{
  "d_expert": 96,
  "d_shared_expert": 0,
  "normalize_top_k": true,
  "router_z_loss": 0.001,
  "init_std_router": 0.00971,
  "lr_router": 0.00104,
  "vocab_size": 2148,
  "optimizer": "soap_variant",
  "beta2": 0.98,
  "seq_len": 384,
  "train_tokens": 1464000000,
  "steps": 11278
}
Below are experts of layer 4 (counted from 0) of a mixture-of-experts language model. Rows are named router (the router's row for the expert), gate (a neuron's input weights, with its number), up (a neuron's input weights, with its number) and show model dimensions 256-319. Each number is 128 + 24 x the weight over its row's rms, rounded and kept within 0 to 255. Numbers have three digits each.
After each expert's rows: "gets" lists some tokens that make up at least twice as much of what it gets as of all text. This comes from a sample of Wikipedia text that the model never trained on. Tokens count by the router's weight.

# expert 24
router:108118127134145137120133132135170105112120126148114164129108153048135102099142085181104146129117133121121069101118119124112134145099117135166134138101151120149128106113084165133143150126118107
gate0:126129090129143077111124137106085135054165101096139110096101162089133157088139144102082116132102144104132151116156109125119116136128130132131116134098137129130156099145096114117139121114130135
up0:127114104105110091146159129114156103141133113147086129123116176108166116135143135087129153128076124128132127134167115149116131125146097104160151181072124111098130174138087096150132129148119133
gate1:075131148152098117152162174073112133083120135119120138123107086135136115133117130130144140149108141126070135097117168134138116124120158105112139154141139162138110112157163112111126091129115120
up1:083134107151171101109169106107155126159128145111168146135114096102142148164177159123094140128154159137143128128127126095117170170088188129088173123122124121134128144133129113130143151136097090
gets: "D", "n", "st", "t", "K", "at"

# expert 83
router:133138109107136139117113151135164118110117103129116131148113136156121107118121113104134106164158111191135134111130094152124130088129071157109130124134127139166137129101083115116127133158120143
gate0:075117091118103120120128141156124129108160136123125119157097165145154149126128139148126141171148131120094147127142145137115113126102110131136137095111114121078121138133121134120125109083143175
up0:170134175146132089106186091121171124112133105135123126115101140120101094083102107129100142095098156172164145145131129161136151159134092124100112144079136112116102091116139127149153151112140145
gate1:163146147085166148148127108116162171094107088053151120167122161104122120140132126073102115128139156132171087114182143083142132123178127132120134133122116091153084098111119140104135165144093109
up1:146101143119166113131113158083128142110137114105141123133136123155129128156174142134128150184168080172147117130134134105149126122134165182151128152120138114135109120124133121119120128140094138
gets: "E", "re", "l", "ur", "mp", "t"

# expert 4
router:135132121111143180122101161159153093114096089175100164165123147149175130094079141137104159149136151137112100120130155157138117101098135125154154141114114142127114104105115110092171147159131121
gate0:179113128096126147145132118107125115091119118132144115105131157141131121118144128116154129139104107116126110134147087130153128142144114107094161132102163133139130109139154124110116117137108126
up0:142120164118131144127143132100108143186135144123164127119140115091089119156113162133097147149118111163129135155146159158122108129170131166137142131102106127150143102107112159117149165136117097
gate1:130089150163098144132140130189144151114120101107130134117135194095102114131146118099126119101173100131126097153123127130079118111112171137144150093168121149145144115110124148161117128152125106
up1:153143114148189093157100163075160111128129113111131118105135129148128146126133154144100162133117118149110121116156148089170118134128101146142124166147112118121097148110127128165152181105164119
gets: "\" ", "P", "\n", "D", "1", "1 "

# expert 168
router:133152140104128135137138110123145108057084137124123158138121131107114137111107136124049104166102139116128140124145130152133094128128142142174136180129110146137081088081107121088148115116124093
gate0:152078102153123128182092117120104124107084129110157108106126089134131099101111157108106119124145152123116130094130114128172118125143116139139098116166097124193116131150102109115110118148167114
up0:122119163075139104128182137119131125138091124082148101181080118100132160125113135100108112120092116159134142150158144088064147132118117117103122145172164136116165138107164128125082161127113127
gate1:146125134119123108144106081123156143137106133144104127125130140148121138126105110083152109137138111150123111136175121118181113175157128135120115120114130160078116111074081167148179154096148099
up1:132093120119167139170141113117173111110102137169098096118103116101121115130075177131113127108147145113122138143130107156132120106115114147158132128121083113160075166134119111128123090095117091
gets: "t", "el", "s", "cess", "ter", "sel"

# expert 139
router:148148147119152137114115123164128100113106114200121155145115127103156128115106151100125120145107151138113091125133112149114121124128097118137139229141119127110129134094133136138130131149107100
gate0:106158119112133159081125099124130119117151100161168121149162136117116124133120156124155122094096185135096140122151137125146202141150145143116161126122147132131121145125117102104145188143123136
up0:081133115122126132085136149145138117138129140151085194129132148105103117152075141103128170152162116133129097122142116121097106156123121089099150100137097125126151128123136103091101138126125117
gate1:129056108120115142160136131127087122154179155142142166100126139104141142109156165083127090117132134089067148106134093138147123120141174114148114118136110126139149132150119150101120187177105132
up1:138140125137129146142094113160100119123165115121175129123127160110122159111157122135162122121120124127091158121147109157137126124143121098128100107166105146109140116094149128114126140146116128
gets: "ex", "dis", "pre", "inter", "in", "sub"

# expert 158
router:114075088128141148112114143164128115145113119127099186145107130059135119128133124121144138156149138159120101093115152140105118114127160114121141107147113149095111139131133105111146136144108100
gate0:099148168146148155129142134133148106114140135157132124133134164121142166146115105109103122121088157113123102124141118141108110110121109119123142146138116172127118108150143132123127085212154137
up0:142118130177121129103139101136114126156141127082162131133133136127116114134078094135122107118089123164128153110088103124101115140120159128141157132103156119113115135139103105134162126126093143
gate1:137123123140121134123101132130125131136091203136095137170139102177125124118086101138123117144060135099087151136166135157118113141090117129137118119159107175162097122115119092114112188175124122
up1:091110109097107129131173161117137188136122089129159123136124188088146134121200166126127148150129116103171131134114073123145135116164131091161131150103105133126138113149162138143085115140174119
gets: "% ", ") ", "born ", "Total ", "$", "\" "

# expert 54
router:157124104117119114126124149145135105102096081130140155139132139103155112129117121153111136131137143180116132140158091157158104100112059111111128193139138128128123119094118132120096141124114102
gate0:075101107132120094136130153118100093135123102133101138117148119101116097166100130132129117178110110105104114115156098138121116121140123121104128144076100160154117154140114105153111140174100133
up0:111109175128105109113112117118133105143101171156159135112069128113123128142140123159130137108107095161130130125146137141122137117126110147147194204141167136094106136137118118137089086090172125
gate1:173100116126090108135178125155121115083121134158112142110128125087156114101071127156144118085098140156132129104118105117099153139111130114148147099103140120131127105125129131097136143102130098
up1:113109166156156128141163106156139168108086139127171101101129167164088106162166118100108098100121146095100090126131135153142096126136131166114116142143133129110118141090107151145132120125180105
gets: "ti", "si", "ri", "ati", "li", "di"

# expert 130
router:173153119110148123133106112131126129082112117132131146119101132112125121127111115120122113144155159139110115116157130142140141083103157167168127179093156194158110135101129125136131129124128089
gate0:105136135097165082157133115134134181118107099093121100104114143064171126094140130099083149108093115123127080166103128153095133163133147114158179103112132119107160152159138078085153119123126109
up0:119149156108130100089132124111141154147100137148114148131164137154149084166100177149146118124122167122152105082114169159145116158132184084112153157166098133138143143137147104123143105144119155
gate1:123117152157119122148117098140119119101117075130162100152094170117147061149198128129113104127125153135123116149140166134118099115158129116127115094124147139184102151131141124109129131161161131
up1:169134189104135106128121136106142155146160154112146134116100138158131166111107130101146179152146115132096103119077138111109153089130110140087120120153100163111109115121155160103166101050141192
gets: "a ", "as ", "an ", "more ", "ly ", "very "

# expert 249
router:154145063156142137108125119163161144102105116158113135144116155101164123133109139145131161145136139128119100106150071122158093111134144147109133120149162109172110118166155126116125138112131077
gate0:139137104119137132102170132170145109141088114138096150080131135099136140137108136164159146120147090118110118150137136092097117151161146120114125125121141109156116138155171113098096131122098127
up0:126137123137141086124131142122108112105134096109111142104143083096150144122124111147125084119115131134139104176162145183119098123096145124125099122097137129097120182133129129088177128153130132
gate1:124133095165118134128131107134081173125113110094070089147119198132159125076106137121137141174110158135107123125113142112125088099119090124124155070101103147124139127130163136124110127167108170
up1:120140117134146098128146138154146129113112139136153164109122087106123137131130113135131095120108121124151110146156107094118170119103118142156071151121114121122137128099150130134109131131142081
gets: "ent", "ent ", "iter", "ter", "ateg", "En"

# expert 233
router:134119111125143131117091130150133082135102099156106131170115167133152132119129150158107139142136139177096090127130149136108132100103110117162163107083161132152108110117112142111126137142127141
gate0:147127168158139097112140141110130090107111118146144135126138168139140143130123150116112087166152166149108168136134133103125137143107159151137111121143163096125104206130138117155145095141086101
up0:110145127119131139125181132107127172151127112105137126134160106131115103144187140082116123175167145122117133091120109143130134103139179071105114143131161112152148158154085069112112099123110116
gate1:125093155101131112149117160158100107109110145137121155110130147113113123105135128093139137120126117140120130103143092079114124105113157122163139114142102145115143097136112100098153143169095124
up1:140165183112150156113135105126156121118172126130140143116114126156101144124157112148171162120158142155169125102133160097087163136147118159122136135107142103152131090112120130066156142138133118
gets: "| ", " ", "the ", "0", "\n", "Man"

# expert 53
router:151129190105139149139138141135144098136137112124115109125110127146165138136127169152124125136152139163145122121157108136101121076124128154146143165164162164151127134127142147150148139157121085
gate0:164144118158145151144164112109111118133144127126121171109151133103089108069132123144127101147143118137114152123124129142139085135101104150143101103095135157146126106185109153116109133109128138
up0:138151111125113126124141105092122119148140133095140134119168138117131126092175153138097117118094114108118173140123144115130141152079178136111139116115161150139146094139128148121096114103166131
gate1:091140126094142140138129128105125129093154159128099151135158150095115106096119121151096136118134132168109167136145110105163118097149144131160092140158103143119095111171082109128165100150121107
up1:128113070119161135098104075144131101136160131124147046103093108111123131153083117111148120135131123156131101106102138125124116130120100124099097162150160132125161124118155147122107124108174143
gets: "New ", "United ", "ian ", "South ", "American ", "North "

# expert 109
router:114110144110154120152103140141158081110099096166118155168109147136198123119106148153136136145130151153124140149127105156173117097130149102149143170155118142109130118090124098103114136158114152
gate0:149105110087167107126100132132121126143141121140107133112143103137135087175118121143140076148103133142084122159148166158139127167158122119123128144180124130156143142103129130085093125117134105
up0:139123092103165152098169131130139143100145079126144121100140138134141107123130103129127133125128131152094102089109105139107101128119157126141127139095115101122151157126159141161160151110095152
gate1:126121116128113129117122123111113133108083112103133123133144134074125142074135100150123159116122144120111099147159163111145109060122167150080107137127162152156106134111096128098124173119138138
up1:143147112146087103141140135124097119107133138153094114119148121170124182104171118130120107117115149062111140122124132143140116150096114163089112143129093155139135123105136155138119131102147168
gets: "ro", "di", "pro", "per", "si", "or"

# expert 252
router:132154113110151118099112121123130068043096135130113171124131134079099101123103118170115143120164141141078116151156132138147120107102132129123145129134126140139112132123115184082129148128137126
gate0:104141136123125137135154129124123115136153099109117107115109155095150121106105120130129127119112139110100074098133128116132171178134184141135109125118128102111125138148151100112089116141112109
up0:099082108100154124135090119114134136130152152115148138140110145160131166159120126107095141134120123102119190156150125165159122134085104137089095132181124094091152094104117146160117096102129131
gate1:133152102104090146143133106151121137103097133132112135135130161171145099092128158110173147141115147179148158143116127125116167147119109132151103121122139102130116146118153163111118175133115167
up1:091132146084142112107142133119135129130122114159121128109125115128105075098084168104111128178084123143143162154118136154133139144117114086100143092078137108093137121139145118130110141081113100
gets: "| ", "- ", ": ", "; ", "); ", "– "

# expert 95
router:127147119123136113151114142138119123094115109142108149140095149105125162122123116185122148132164157146123090145114146149183106110115124125120150126102141166126123119034131118125154159159112103
gate0:108148148124122133112107140123069145095159130109114154083153125117162126126092126103140152127132158134120152169136161119104140119112148134129140122132118131081151143106137153103140108126106140
up0:117104139103105129163106121123166178136116152157168142108163146103139145136180152132134137132106165149113125124123127117167138127137105122142118114139131107110157138132109120149128114094113110
gate1:155124117092122126093112119151162128097154132137136105128122146181098132127135093141108132121145152127151154170155115117124159143131144126151134147150127116139125125108154111135153113133111132
up1:136110107131156184129148132122123128124109093126140097122178147125125148144116139137156143128131110138165114147129069163138118186132141107130105098153126124124095135122168125130115098164141133
gets: "a ", "| ", "first ", "the ", "F", "one "

# expert 107
router:142127118135143123114113143156130069067106118119125141126129145121119129116112119140106134127147175153100103122121110129128127112107140103147147138138126131136116133103135155081144157137112166
gate0:136133160140094145150153124128120113137122133107127077127110147107100093109142124147133171129106178140096138123085123162087103095091108154148114125110115138126106110129124155139156142152150169
up0:132110114091110140133133114155094124132100110125108145106115126170130094145147113121098169107126138165115096130107177171104152106156093141139126116146135139123132102134155134150136129149147159
gate1:108151162101096114128114125148109132188110160165142137152133151157128146126114113148122078130085151099150133130114131130155079155103103138118165106133172124127107112158124124150094112119139101
up1:105153111152150108129111136135116146100152121112147109128105130120127140143135154162144127146132194151122152160195174156155095130136145137090138090136101153181139144106159131134146109170122143
gets: "| ", "; ", ": ", "– ", "); ", "—; "

# expert 126
router:135124151092144138121093114130113087125120097168115129139129133143111105105098119080147134166118123149134107094120091113154120104133084127133131108116132121108119111131131123056147141167152073
gate0:138150076118164121127114150112134124137104136139159118173119115116088128128135122143102163131136184157100127137113093110097146147134110123130066102171144131117148121118063152085104134126129130
up0:132137129148099142127106073153151150133112107105144125096148110115143102092162076143109159116104158156125108137110166154141117148164189136137147157152121084183138125151116108133142133114131148
gate1:127139101155129122097165124155087124142101117125148104162100124121135081151114093131110115130091103153144112093120097094098142113170123116087145091128140134135130118143107128095149096100107107
up1:144160102114140137150091087128148145109123151117126133125151148142120152104141130110133112114117067164162151143062139150119123131122119148158159163133122129148121131122115100143146129160144135
gets: "rec", "Rec", "con", "pro", "im", "ag"

# expert 57
router:120139157090142145084099116133117138086092123121124148148116136089136107134092146179148139144131124131145147153134133140166126132117127110126133158075146125165098118117145210103145140136111149
gate0:125131134109125145111104117166159089152134153134132150097119154112141135133131121116144115137147125083123087140151112132155150160150103144113090128130088138074125117121121152128130110132117172
up0:162111108129148114128131135124114125125131081158140117118159126146149105131156104124095136116133109123147166143110142150152149157149088150159114145093111109133115119148140127099156118127129126
gate1:108135088121128129112113125115136126080164135084126067136165111080118144145119115135094139136119126107107114089072103145123123127181158142120099153188154107144102142170123127093121144100117122
up1:123159118090136138149110126107150143065098145179111098145120098131097111132113105173120121128136072108158138108116113136103117149134143140109111148146100132145125129102135132115150172110137081
gets: "| ", "==", "No", "; ", "== ", "that "